Experts of a small language model: width 320, 284M tokens.
Below are experts of layer 6 (counted from 0) of a mixture-of-experts language model. Rows are named down (a neuron's output weights, with its number) and show model dimensions 192-255. Each number is 128 + 32 x the weight over its row's rms, rounded and kept within 0 to 255. Numbers have three digits each.
Before each expert's rows: "comes before" lists some tokens at least twice as common just after its tokens as in all text; "raises" lists some tokens whose logits its average output raises strongly, later layers aside. This comes from a sample of Wikipedia text that the model never trained on. Tokens count by the router's weight.

# expert 7
comes before: " |", "1", "2", "9", "3", "8"
raises: ",", "-", ".", " ", " in", ":"
down0:209115159150187110194102162142123083129166103143139114189125093126126127122119152118205136131096089157130103153149102102142119184102027142158166141119095070109162167072149121092101106083137118
down1:136103189170196134120111073164150115099166180148124074149174110111145126097162136158108133162103128135087115117182127109028174160122169144162145158092138181127165140152134171118141076106085144
down2:102085156145187112166147057115125117152055115107134204179101097168121150096118145100188119118117104064127154105141128120114120061120118090104210119103086165117134126176173074144132103120139133
down3:094136113093093106162181109075117135115162179170103098091088128114207163186168112086092157127145228122118087141111148159140120170151123160141052140091153078092148038192168110095116114094142176
down4:070139123143100131111110082125110180132125063145208092089192085097070141200157112131139144121090139115133122116092129091131061134161140161137128079124151130113126144066094153205118188108108085
down5:153136149045134139135168143176101201162101101135119069083138084163110174132063160165094218113127145104138123061160143076150140132116162151139156110140166095160132198043152080116056130166078165
down6:177098101089156103120098137131106148209059118127135137155118124102139171138172125108147127129133080120106156148100150162135139112132066155126122088075119117147100101101125217100122072100098128
down7:107073130071176139125150148195164115136076187112131150127106103153089137140130071077089150108117144171130171134099088112135069163139063151122092110123149187123151099048081144118171141201090123
down8:148127087110073142146127145140087085101151160116149159177132077098146162130125098180137112103085093183151129117041115121110125170160179175082127149154064118086120115153072145121104045114114118
down9:103091133128147119152139159142157073117106111132157128122127077149140140097154129113110157080178082109142148064150060147157149105150113101176144140078176137168184141059082086026108140116088103
down10:121172089100149120136093125110123113111133131056125139062137125120093068123115136153154128119132111166106144122083106156181117095166099110197122185076099095123160167128175113162142147062119096
down11:146176112171092101107122066131133175128050136141149144157158162144141129181112123123154083115111180115175131150154081158159114138070113173115117141136107145174121138121132115135115115104071101
down12:117143152152093192171082086134163079127119065074154080109129088122087119105129067100105121105137148110140079117183155189155098203106148131112059123098098106122130133078152137099122111136090119
down13:160057151118157118125129129145204144106200115190125125069166113111071123165152121143141137154130124153102165105146105086133129111161155094051160113130170154096149157117106075091152110135129134
down14:141157109131134118138151058115180116133106164112082137095133143146162139147046096070157130118141106130134141124161095112090153171121132146129115146123049161148144102131121119125074106041129117
down15:174178092129184153148120126113140144111129112118177160083170161132117185219086163117113103148115131101201124133149078182098141136141072140093152158133118084131155094160103108150128096083126143
down16:167115158187148130096156120119122169135181069136111129145181097192169077113106116126109095058173092200084129129164117107127104109083131110086161116141116127169167148125085167113141167095134093
down17:149128114049112129081073096125124112140128170130187133095110148127132126117145170168128157128151122083128081147092155120113134114150131083129107095130189106079148163123161130121139151150137137
down18:099132077117099127152147111171161174206122126117132123201088113159155100097112135102129137103133092134140104127149131148138156185139138113125116167094141117214132154176158063153197097161106098
down19:099131093069172115133138104095129100114128106131185114121153122150142122101089039100135107153108096112190120168186148108135165141155088158083174153135139133174141128108096194107132157107126205
down20:137106146159095129160107104139105124133134131123127083126117095127051140084101122126180159178189172140127161137139135119184184144127123186194102143139158129182106102139139082136150073211125104
down21:150111089100138153107123117135122152149112132133109212175121136168174118143162184143090147090165130168134158101107088131128153137144134101133089132172089127148093133123133184071137101050174118
down22:173130102093156211092100065107122162145135140106186173082116131096130140116145110187110148127164109121134066117147070127141171078102130115110133096120107114128145142130120181127165171138182123
down23:144143130135172195183132138094065077154102075115115105146136131142166102141127136068149180139184150123140133092173112157172152142104184107106138131158122151122102191125125156132147136107160101
down24:087155144120134160135156082140127120138118210129076165152112124125115120157130152125151120145135098115151069098172138122113146170109057138130143113108057160129109059088147100089105093110133107
down25:149185054151099083128171153096137094128123184116122128118147121117130106153123129121178178171114134122165117112104111161138102153067113122186142097072153088174186145091179206134143122141155120
down26:115117173098127127142093179111122165138133112112052158187145155159141118155122118097158148156090173123152124099105175155131155074145146188137090130099159094147183151096117067107145170145160110
down27:084127111171157135172156114111177152090172135166136110105094084134116119088098104112073043092150097133137063111170101100098170130159117146147138082046156069144094111151070135149173133078108209
down28:128135128130146103117163148163134061162084132121175147158143152122069105146139099135079095118093110109156086157141147140164121121154100152111118097130148143195093158111133155148132144131144166
down29:079085183076149115176116115139115190137139085148159154116079128139100082143219107133110082128215109147090138130134120131150214160123113151200113198144099098136141161139123133128107170157132184
down30:155152107137145160164163171168123126137171113186099175123081155141122139132154057162115136173143116132140147121182164151126098081167107165148120126121123147158148191094144155133115063165143128
down31:116128121148130100115166108130150076142135124199169057158122150174135157228146152104141133160145126150094164133113129165106107099146162138120152118154155141156162132108130086102103053127130144
down32:115139186175136159088106127138154175178135117091173123090147185123114142124109105176094129112147087162157161097158146119079095090154181107143096183155098103135098122157152070131156141126118124
down33:114093078151127143155140112123160135119142129089095075081083123167160149131130062130135159168140122154138143065177099125096112124156162120122133112090172173141128166150122141133104143178109125
down34:096102129096151103104194142158128134124164100117183146106150096113119113167144096187140202124064126125135118068124091044128136147132133113152185142119121113075130107159165072109137088117159125
down35:130141028109107131158153096110107051086170116180101120110187085210139149094129140128165137170182150139071145098143100110142131124105203100099146179118015105115148104167109134110119175166102144
down36:134089166159134085050100117128171169138166131162098132142162111125161160128166175173129069130135187116110093153168076170124115144197096131105104139100094166187106142088089107122145136132105171
down37:107108156119136145122203146140119169141223165136134130125127124171105156146137151196138117145135139089150170096098144106154131183161115117153149093098150098133147130112105154145037096144155138
down38:223130098101048124085127092132135106152153170125099143111130183118133180112054118116125164125126108050142084128156073111129136152133115112133128146120140172159161106157138142106110192100096107
down39:096115147151156107187140140119106062134116062221113185177081189193119139134214111144066108101083124123094126144130193176136164119081090169139168106184181114109185154137044116076141139153162153
down40:116122101127164139086122133069162177153137178168111138197138122117095096102121121115121169107116125135151154167108146115121152112153159090098119158172161128093090091160137172174168115115106121
down41:153099147188129125137149136138181160128109137132124111079099129125146116112134119158155173146184107136181125139100142099181142157083097135129105133113153118137072106145096127143141147133111154
down42:115166145170173082151138061123121149184128123170130132157098177156088062133105127078044195161189147147116134162155150065108135164129147114092147154112120138176098119077149180126056095080138111
down43:149117159086141152139116070100075159106121181165121118137117116099153160134075107099189139158113051082113147194136138126111122086144152100190071093103163122087115142096150099106113144137131093
down44:108126116092135130144109128160127088105035139119141111149113121094140065048143169174135101152122151082098168111116120096141109129151129162134114114114113141155121133109135163222129161115168125
down45:123089117104132109131130112088114140074183092124108139142097207080116129134114110162117131076148116105149135112129140103141149122186091177110167224065090165130141183137136119120203090128107132
down46:098132177162101137137118127112111114111119131132137161136180100134097117108148165108095119182153072102198092132137137122157125119156162151065099112149121112102147189127147071178087122112076149
down47:157123156180112210172086160133069152142128150131149134099117095122154127077157106118098139126124133097086182158135127121118086119078087155106081120126177099110125124155145106105079161082110116
down48:113061158096203144190187161157097151163145130166109105094194140134137176076116077172120122099124168137139116117156139150085159160088180133112119095129147109094096111144137118138129182120130110
down49:140132101111171158088150161106084124191126140160129091118194126126105114093111156119113163151199223122136189168127118164150186166145111126117113131070089181114148174153166088147099154121117105
down50:091126148170122147159087083133143112107102142112122124186126096153116149089047140151135128148117112144174151074144097112159162185154152081074113106187150149124147103165187163133119114155107188
down51:109111106119203088152073156121152137098166205132114169074109121098116149117122174137123097152099133110172118113039104081135150093106083123117160139098125127188080147145126124126092137116071181
down52:132143130172167209095109135121104137181132127159132082138129081163156206195062104122088133153150142143041140117122138133140113161165145165119111123117116139128183136136125121084105147115123181
down53:060115120083172136116218149181159139153119065164113109108160178122142099162094159091129163165186147130136142120118074161160130126098138117127119160162156121156133141171105086132069100152150151
down54:135131127121130139080058121165104117198180075169149193114152126101120177070140145158123120083182162202093132168152112149181140107154135143187173114088128079132165110145147142128125113138100128
down55:143150149087083047097142156207105145112073158094130111083131157128140083124167146146093156168161159107063105100135146108098108171128160109123138094135092110108116146154144137130151130152146091
down56:151084059114153103159125088212118111155188132149171060146161110111148147163102092163072140166160213139109074107111144125154183109147123148133156106103097097168137096147106098137108080202167144
down57:145105039155146120172119112142197173059121152110146112195144175082126117148093111128121157120170103147151149175126188140118137130092160145154132073125114202085170103155143102131127168124129145
down58:116124164164114109113126179112139137203134149139093156097132125150166115139141101133150095075128082149093082123086140153071140164143138143133102165106081091125138086092136117162113161158131131
down59:146130118144115127119133096120142109099126134099186088136104132071177148087135126190195105158149099131120127116174128165154100096130110149129162138118115157106094115100140099072149140161144082
down60:137116087099192112174153123132139150152184139115108170130090142103104171090138138110084112153086121125105120133182167184141112129159105114152140096110089117076152112077084160088144131105157129
down61:145183092119133107112113123122106119095088083208094115086137130116121208076127167155155128142106107120154183175112198094097107126126120054155159098155130096124129128156109118125136102114121178
down62:181128169159180168119124116117167136153154128094115145131097078130176164120151097171117124135151101180116103103082177149145166088100130181116070130129203129121110108115102147161103095103121100
down63:177113104157151077167144109131128114121141105116154139116148079089104101153113110109106104158095148120188121159114153109105149131166105096063161136127168112125181087058127085132067102118139135
down64:119093133116160159111151101088171174107152086106133133128100162141102170096122187163145108111095139099146130142131113149115077127124076194154158102123154147133125120158133163129131121095203063
down65:169126122141124120125106110144176188097193139104119164112125142092127098116136161108091110142095165121140214137154130178129098151153076142049085116126098116117139113074105152163106153181125087

# expert 8
comes before: "0", "9", " States", " •"
raises: "1", ",", "-", ".", "0", "2"
down0:127088174115135181161128110089097151112083121126085159106124152107102120128106101149129125093137078184140129163118139121090133122121109079165118077152149091179152140129179164132131094172145115
down1:093099083179139124103150155134110113135185154137194086071124072107116081086090119157120153143137155078109086172178170134134105088129148152130095093111166147147130106098165144080150113185128140
down2:078140088199058135135136120093116165059085173109105169163199110099159104077137144095178173113137125081097080106159135177149101128121102105123148091109091137139224141080094111142119108100114111
down3:095141140052096147076095135100120161097083147153140145107169141153111091138114191075117135145116163120113171153070115193123149165158098159099138112073115158100129136182164103157130094116134153
down4:140159013128078101169125108112158109056123145114147103061160091107128165156092176155107090077085191104151137136097100146137133069118164120135135176126132129122134089133121168134123125118119125
down5:080079121144143126078136166147074084147171127155165160140129119116117173130058117128148127160138059149172105106103130099152180142129134192220170120086145095139156072071146184076130131156127133
down6:085161166155154075166101146138177165144159151107172181102141143113071123114145117131209097103058105079134119146137137111070111147113087063145166119144105158111158096124072095124141180109179150
down7:145191139141152140096127167104131130169138103157134168143148143124163122157169134168133116145124118080075107168151087119139085224149119145170114111141161061159114111158153089076018091065115108
down8:144115140185123103103120164124086068166105173152203120110142093142185048069148142124142150093150113119171092114095114105098085115118145155109129138084139114092119085103146083137145156097070058
down9:171147076137154068060131113146105089134105146114154109122158127088144171174109129106073119116106152137137086121159172137110092150207146177072125118204155170109184145107128156108141184080144089
down10:117152114150132209120110105128101104156129115143131153091120111125129146054133091091124128160110132159132225160188087142184150110107089149115159093102131093139101179129124173100125134099112099
down11:166111184120190153103141126125186145124085127094115088123178100108077075087109150138084095130141131127076173110158127099126170130117209123090157102162110105141080161132086102081165126109126051
down12:169102133085145124166173150106169140153164137186121072150149103106058106162150120107108124101165114110147130166125113122094154161145108083162089162124181152118125122082040160114063118144115160
down13:132159138108173083174161128148155116115155162118170051091122120127121136104125154106102140135148131126120077097118108114128120131151159135131199098134069154144149166103110136100133177094148096
down14:091106123089123118145190120139118190101138115142126139075090243113139130148120144085096159137132105092132148151181098114091188117152122172160140137100131170086082122108136101044128117166103165
down15:142159147070104079118076081174133150086167135171163038153089199068149147132097143131115142131090075104119099107126158130139180156104140154124073108122161125097142130122125125135069169133095095
down16:134103142159130124055162123167147132093108156158115135102119132136107142131113118066161101155146111159184136117119090214114125094150145135115156133123108131068173150146083132091111098098135136
down17:111107128064168072095117137089151113117137105135097104140160207199127179118159137155169182118158091106101095157162169168156106131129076096125157198074134105191155112129112123156116125129103122
down18:109149134127200119093105107072126089187133168218123130131134117077113067161089147155119185151185120120138097098072148148127120116140040107185149074077109139073144098085167114147170183163145118
down19:134109100121094150178132105168165137049101084109157091129130109134147133140186125154122097130174085111108156135099170112130091153143119111186155137112104147130121124118126096173202116151089122
down20:099119135085125106143156105175169113142101068063157130160140082124085111089143148163130126168113125140102178144125139122110129155167098137155151134111104159111089109080178127114107166133180122
down21:111106116096092109091111201077063101090114146127087120090107135120144150075133150113153130117157117129206114180086128172159176139093132088144106139118161093088146156089133163187157113121135106
down22:108096123112120136145079101160120163124156148125158087104076073111089117177159117149137154090103117153175156103100116195202103199152133151110208145165149109116091124154162119134047119060139154
down23:164141146124112101172116138124138150170076144140088144169139116122136144166096170119101122136126113156167153149168181151078142107097059115067165162185122098122115155078162121156156160132101114
down24:132133106142080164144103115103137108171099158096141081121091144114108109121128105109215156058126102092097193136132107096099091130079065188162192089175138106180137115135142155142150175072145152
down25:062070117062124128117147062050160131199143162133104091143142174161163124058145123164136086110089110133095129109079131131122137229124173079094150164135120159101119200154154176111107072134154110
down26:118111112097166168183118158133132118124114100106143177130113154128098089130086116099181105102110139078162106135155121149126137150088122153112046151076123119106095171129186141171143167132146108
down27:152122151107145194145176130082112096111153098115121131115104097118084118156063147150137244053122122164103158064100146160172147109105100122152129118134130133134102187217092102141084171148114114
down28:122181120108152122152150090088115129131147117118155096126169178114125087167138134126142111122108178126141162113060092103049168120170121136172128143136138117202088146165139136160106103176056142
down29:070168111095111129130106161156140157095099087123120120198105134116178097080107093074162152133134145122110114143189139149116090146183117129120135099117112109160120159164123177071124090100112148
down30:129094119145092182118075115111139143096114087109192143155107170189101074160107117025104162113104102100144066149162040161163115114076120144143147183158105103091115136110061146118045129134109148
down31:063136122086184106149120119101059144140113127115168129042155128087052170114159102143106105172147103141075116146181176114163126121164146126172148140132117137141137118109134097168131095153117158
down32:175165132137151122088099143136152167163111090087111121131110148177093143145073061192179164109214165164132086084074109078133182215103170150129105178124129101123136116116140108126146078114179115
down33:160069110143131094074155141171110140068087149146148134184087146189164092096145107149157148180112097099102130145103119138139148135182133123135104092138182102167181119131122126165145104131128144
down34:085131104136135142124154098143120102112118106122157133162125169133170078178152128151120070069133120145167129149119135114143118078132072147144115164144120134120116144148136144149135108160162101
down35:148091136134136171088195133109106102128112125096131090162160142153183138143147132181067120129163122104129137157195115111194106128039168132118144162186099118138086034124143146091129106161130138
down36:103124107160112178093108113090098126126133145077135093095125141111127123174096145206210082101190063119146131134172123157134160086156187084189142145153150103122135167114092138097117157104107122
down37:158138149167089065107122117156036164117129077145138093156179149128126119128128117131054093127053147140165128155152162124113164139150087164117066121091133143114115237096140159116150076059106131
down38:120105071187125157155131061167104103104118143149094097135137078070122132139093148089146128163108115162049095138185175125142116226197122100161128160135064143105131104102096110069141127146151132
down39:179122182154195108148126123121169110099106078160115114132070111083106147072169140169157134198073107156110115064115168169147117129122112155165133131142115161146137140127089077102142100106123135
down40:148053134146139128137111159119130142169111115037165123134047114179199114141093125092146138144162158120109105119149152129119131100099173117120128126081114100153156131176148097154118082099122148
down41:131053085154153073201142174135164060134131097127133061138170119180098174100092107167130146132177084168139083131164106160149126114160035141131156151121157127109200092137153142058171092157150185
down42:150107148113127086163130121159110131139107080201119116135145088010144120214147161096104105165128144067117140154123126122115137094145147109122068144118121126101174096150103172050120216093145087
down43:116151136136104145151134079114102168116148056117153120164165113032113053138140145164112130110098159213124145131066097163129137146120128139141165132154120128127104134058102106107126133138109121
down44:148082141087122128131146110199116130129131140169099107142127089115104115136085096109143120081123149122041129113146156142076150137108089076078068079144152117135080100089102153121072088098152153
down45:062185161137149139122119162086115143171155151082146124196189153155148123118202130127107157083114110149103185091140110128048093080142094165087114141047108093153105126108110177068116160171135111
down46:114145136121089138194141137187082129089106085061077126143105152177099092099099128089095143108101089132163110145100089067145120096146122112091121092132104114112086081127132179177134112073103108
down47:096084081122106171117084150171154119073103170145122152083131110141094093156139087164117145114149157106149078120132139121077115100134117110179163129095125102112161100099119113127116123130083073
down48:116080095121136109163092119140174128111079133170100158100144108110149131126113111156139115116150126064116129128121164152189143150077185178098098083156169117132186145143176153076073149135142113
down49:133185133116168107126117102100136105130086173118127175176119119126075161150158134094072146121093118111097073118120107209138104120110143112144077123179090123144121117169088121114086126165146088
down50:145118109089159142099112102078071112171178149152112157178133124048101136088073069096146082128150136065126178131155173164160121125137141124141127088126114152126146120130107093124098125113102117
down51:098046152159175082094154128113177130082136148111100084093184126133132168156127193132112136145129154136057052132101101170192165127202172157130113132136165110141142148076131143104134157154106124
down52:142133124119119138134134106124117086125141079060100111143082113105137153107134136070128075143153137156096105139105132180104148038124134114159174136090082188110083142092110143154096113135160088
down53:173084100120129093132149076149212118087105127112119178120122092145129103169140125189082118183153071111160100101140100109103129129123155096164116124131154116107099171126161154168125150121124132
down54:175079094072112136119165132105181054152164175123165108205125062092231054153082114138136161056135125150120130215148091135144074114158155108139103102081165127145064170104130163186127111170112130
down55:083112184151139139113152062163096096111103114133101120072106205112123132160125097159151118114148127134106069126088189130130175113073139080142203101147158114140125164150058105074185141112154126
down56:126092176056114108157133151147103156169170083144158166112154124102130119132122081156071143169152153141111110154139088077149194166111207127087130126109130162126140130067111113156102185131069157
down57:172097116156112169169150083131081115161175124138186177106135133099084137108141121172133168156102166104123111113117084076126086177127098136112067175121147121123166160153046147077120106103152094
down58:116200141105178146143079134119136157102121164124124138130083068106120118102105151100187161148078193104132112078083099141177145112173131082140135116147124106099115141077159114157115093155168125
down59:121147136195115144114110122131151138133149116149136114098098112133120152121157180187165229167115096134196131142149144117118108047156058140069187166163179159077102131099065161154082145103152054
down60:026167121121169167133099140116124104063104144132138132112112099106167140203149214141114129091120119127186116114105194113065188131204152187175137102188123095057157035162129129140134095178086133
down61:102190116139079087121118106128130160105114069127077193110125078133122140155132076194185106137145120145110072142091103133135152138120124104094140080098116116153144098067106123114091147111155128
down62:158129118062123082140183127082149216109135121152140161095067077096143108115153111133186135077163129064157124143185155168090137078080123118130157136078083096108070141150062098101184131079184165
down63:144150077125131117132134129170128123112154135127151159112068121187076119151125118138100084121100103106106133142165129150168109144129129132164130123129065070176129129133151133178152067125107097
down64:139090113091139147173186042101080123120122137190066088200094136125138118176121160148145164108100121112107184118121105155130064152150060119112086119073139179132170110100163144165162088127117078
down65:173097120127171170136113097142082128147162116108097113082128134160143134057124121158093169067157114169122184088156168124137103168158132115098151186133163084154126124139061115127142150160053119

# expert 14
comes before: " ", " the", " and", " a", " he", " which"
raises: " ", " and", " the", "-"
down0:158121098137113116093172121138099116150099084117108138147117143114091127025114162119127098126160150066131118155177124091127156067094127126105112134175176074119121080091164157105130101150132133
down1:151188141089162185152108132115095174121087124114106115140104153108117112118092079161054134074102143128137163090119082143199148168101072132120097074143206112139061141141038125121127106145117141
down2:114062089082105110128148121187129126163166106118046125124131125112121122109105074085129097154123063172115163149140102119091081105106153093130113137061118159189131133118136184078139177109078172
down3:133189106099096107082098130132185163147074111139138132175124104156088103135042107105175165114199062191139133112157106119174142103115103132095127151116155055164130157165182186121106068091106130
down4:144145108093125139166084188157086123147066057162188123086110131174077119135134051132089111132086063065148148096120106126142161075105129144115177139151141160161126088128148097128111182133083127
down5:098133193104107111113116146078148154127152088061090159109088093101146185143113102166184145154105105087120154157097115178079182185130085179146166107172152084077153113138106141135154103126107102
down6:125082095112159159160167098082150114147163080099101160087111167138160150108134104124132120105132120124150094048109192152092178168085082132181118149094125174129098193112113171132131062128133087
down7:126122164180132088072123134114178176106077131082118155136077060169141149155111146088136143145119130143071094124133120121144152152113110164156202143113105098140186091107096105086123122181132135
down8:116152092104114193134086103075148130135150136148144107076170115116094144062151114112065086133138141154073152150152129127137150149118127038155110100075094113129131184143112078104165151116161165
down9:146145147147105116171110138105143133165140127068142097114164137139108090142111145136110148127105155094104106137120123084192169163128102136121079150111122116088117101142053122143151075151124105
down10:134124163181124160125107089174102095113117137144167137121133089206127033145068101102149092148181168120160175121067122125164120107130116094069115079117157145139159060121146141101207144141125142
down11:139136119119102138087130162130124180153098055117131116185130121181147084102095086149093080099123148137184141188131076063156149107136142145145140070115198089154171185154149098101133047124134113
down12:101143141143127177157167179149084158095120124179138156096134145163150062093183103190166073149102174086140131089124126142107091168162145122096085160210116138169168108130128140096094158109119147
down13:132115153142144189179153106100072078135134091174165167110133139158089138140150124165115104107200099171189153165165151154124081143132215166129145128149091130198115107176169126082127132121099163
down14:111150078099122072115077173169112121057104150121056139178141102164117130141144171192130184146115158124141061121146159087090144108085135117137164102111109092149125128056132128123150161146221120
down15:140073121147098185076122146077136060125094171153093172173136109163117144140129120169149071125162203119200102143100166157111167138099109045095129119061076093092117203104110175106171103122102142
down16:199109107111097114156087104133113094105175089143141107147148135167116154139144127070054182165118165145133093110145157129147125061116102111164111120157146190098123131149173151129145160171110190
down17:165141141112187101187144133152183155139160138170147145107099090075138183115176171182143112165145120119084105164111176103152171135192170082129123107102146145085177146124087083094111109068105150
down18:181159135100074112158126151104059066158129103119121163153145100084200110100132135115152151129111123120094084089109150141128070174148144088170128151156143164099117125130147177136150139094186153
down19:088112136127130077074139098168185095135135145160126088091115119115095106140116110115144090134063198092116142107084117163169132177125160119093168139159165106125081089108182155096131150181093134
down20:151112126156073146085040105111104119129155106111139089153119141146078164155100093130062118126099106101180101120071113160139166108162136142111113139157098158124168120170152099155130128162110109
down21:103072123150126135128137171160082128084117073135213084093150091137168180138123135153135124180088104126156133145177044101078224112118108082094114087109161121147166104132079116079083113190161147
down22:081063144079157143144102120050130107170074155113153131195124100153114135191133107116156177081128204086123078141142117136155106094117093116101107112150129152104155142152156181137135147103156143
down23:123157156122105118122166090124178132122091133126116078126117116123115154112116135154108120110120129169113080133155133116135115117166192134131107128187158122155120133109194105093168098138148124
down24:124127141119116133175136182106142175169177167096154143129114138129153075165124092168100115218109147128065123140154172105139117145069160151112115115139106097149123110125133132109098168134158082
down25:090117086099112137155173103052092150047078115153085152122121135177157126114085129112198153125212112155176104137143092116127128105197087146129130136134093112098100064108105086156214116095148123
down26:160143147083110093138144138151055096094110220162157131130107137097093166099093129071171128131146130150156157094170167122146131152159124100087119121078117137116141149116119098095127138086093142
down27:141053120128135120191169120149130106140074156112084130144175106102113164144167125109146194159151135158141147124152194094121107156136147087105186177107157123110132150144113133092148160090088152
down28:133107186085124145134159094102157115145103134117177102160193087134107101110116061149139193132123133165116171115170177074106075155154088173132161082156123110105117082078156142152151138113106137
down29:114126118154141146109117098165104109115142121079163119141087161160127166065094083159149163122123119123110196135106108152106167064154111075152137166098074168132173082113112120092148199113160063
down30:092124159132184181077152121127178131106145137193105122126089109151120117187102126093121119145107147152136163097148145140123129154132166137130092143106163110185083129109162098117120123058130128
down31:114188128118133036101151090130153125067154078120137187141147088072106127090125125070113134070131087147065072177111207124151077107165058163108144112157111153185152181125064128164125138131103128
down32:118114129098120097173156130134135127088101118134151111133089137108154163176109096028157076150120107132123122126129121122124144135098111183136145173155118114122138118139134120098086137098137117
down33:165098090084110148133077174165106149123198132079114096104116081089114114083095136119155176087122158141046140180187124087142222117105112122108114135092126100117124146091131108120087110137107126
down34:203145091116119127131095154199095161177148049113144118124118051182201084142096156130169146074121110109139156145144125123184112117114109154123139076082159100121152149120152157154112142095136104
down35:072075114172188147116122055138160093063127147103183091128153150140157114125106101173088079117131080126149127123140165091122141132120148111170109069151156113145126179173216091182175124104108177
down36:206149097152054132160125208095116131124160171157123096167170157089165126110175109107097154177130059118132159137127141151083129102138119103146143095131121086166113042143204140143137171144077112
down37:143175104089088118083090129120126136114180111108152152080189155125097094149108127116112074104095120122131129142145134120125085129069153156131121082162118150112116126128172075136163104146078119
down38:100158152142169157142121084108159134108141107163107148111091043124162119158089109044117125133139161127135118114112125080126163096166135094114163064122121175096109110114138117132138179121152129
down39:139134150122174166173159126139133175136091134153164104131111079091118060118161169176094060136113118143063099116160134145101122047097117157108117167104148109152084128166126122147174147119095094
down40:158095084111156141113163092066125113117140138195146088172132162186106125122106082130100151129141110113184093136132097085122167163115081151110137152078078111125110119060147169096100136203118061
down41:115072118098150183128125099207140174138131100108128114126099114138112093154126054148090135153123094144160163133095143196130145207172145129077132067152117168117160102116103155165108087123179114
down42:135133164103104083087186189153110127202111145141160130092161144114118157107172091159157193148066117108121163178113120210207148095136161152123137166084083131135096094189114115125158127171156133
down43:126103138116154153124149098145107134138152140099088088077094153157085147140062190136112175112130156064160130137076136136153142165148130119166107137132107126133180148111146198141145123121091088
down44:107163123101096145094104133110144088121128155132109112206118083189131153121142162071062152143074187067131125062169138162105168153130183124120121147160150096179154141099175119124147135149125174
down45:153109174172125094118064121120152163170120088156110208089163129130152159100110141144080125120082104172107078149158097175131139111114128148082108136111149140137105135093119138177049109118103174
down46:171146151123158153108095110110128058122064138132109176106132056120103148200146115118154108112219168110085132164186185193140138131096116052139089194132139140104180114142115104138098139127077115
down47:122180135158127161152074115092111059148114145153125128163058096066175145164159131143123128136151135046130130176101096144107145140119132137096139093120071136184137093119111144105166150125111170
down48:131094142084153098119107179115119122092125126120106080093065149120128157138188116150074138066157127114126196144145123167147140116136119105123165129131137158176094072114188170173062090126192140
down49:126042082160153158137133128187104172133106173146083068104133093130124140146156073086119058077135188143170109146142114159112125165120075144134201118171185103176116132123139137066125123192116088
down50:102086181110111134077114119115150152092151150121148128080145114128096121088107067057097107140127142150128140130157118132158162105121147120080154108131088107112140100081188203087156119101148158
down51:113084116070069118167087095103160105102138144216112109120139080133072117096108155164173132138088142127090160139142084139120126114063153177150094132153093118175122107178067151104116109090167176
down52:181130124110149079140189098165125144114087142132107134134162109175035106165162152139132126217133180140153064118088130118181131183145145127106121122148092137125115154116112097154099116121143116
down53:150082123098158139142177094104101073098088154120119110069142197149123076115123145115148109144105073118122132143125121133126129145209156174139147147172134141054120148115130085125077149132083129
down54:084181134132132174116183142137102141144137080097165137123155089111141119133157068084142134108062140095132137144127070117096095134198177148116157195151162072144121142155113151131114135188123140
down55:125092096146088096121088183054111148115168154103121232144105082127140079185068152116142135178117110131199160134115094107122101197165116096095103128120216124205155155168102159148167179144058126
down56:113086147136130092136098097185096109131126148139091125130141184113041087142134167101125112100085146177130133165165086127171077101169120168172133174114131140098128110119087096148175148151145110
down57:120141112167188134086096152143118138112094159134144167078180141128148146152134167138115137148127110149123066148155137112124083128127097152090136119150080107119153090090107151091187182117119101
down58:126109136123162138128100108194111131093134118102077148115161142137182071124144137163090107144128164149095102109104181159085119139091114102137146169084139149151178159139146156124114080107143189
down59:094160157136153153102111171137113159101119101118094148178172147161155142121131103128144100143039120093170126165192148124128130169095141194131115084049158114054159194111126131133159140124159087
down60:116188085124083122134123117086135098153154148148076211109126119078114108088165128148145168079181088168153197111090120129153134122123167158160148101156197167130108183096179114016131095204104154
down61:125163098152089205098122135160111110154170121101167146081211151109089116169138148117153150135169157109123129094183114106102119179151129170108122183090142145097075114105102109062179115135129101
down62:138085126132152134152133134061124108101183150147138116132111144221077111103126127137151163127128062166112105130185138153141144119098111146088113038145189143131106114183091131061114157157067165
down63:124097127140144117118105096097136080169163156150131082151145156135140089119110117129119101095128129182127130128114129091087088135107076133168123127112099110178074144167162144117142102088132073
down64:124101088127170118148122130169058138103185205162158082114098110124112157104159105141113104125157103156128071153114100111120087135143107084131142114120109096091076052143107141123117166117104087
down65:122076110145115134126116137107161200138115125083138115146123112165154121115145147158144119089078070153169076143133125148082108103100130148160069134118080145112190125119149113135060115119104103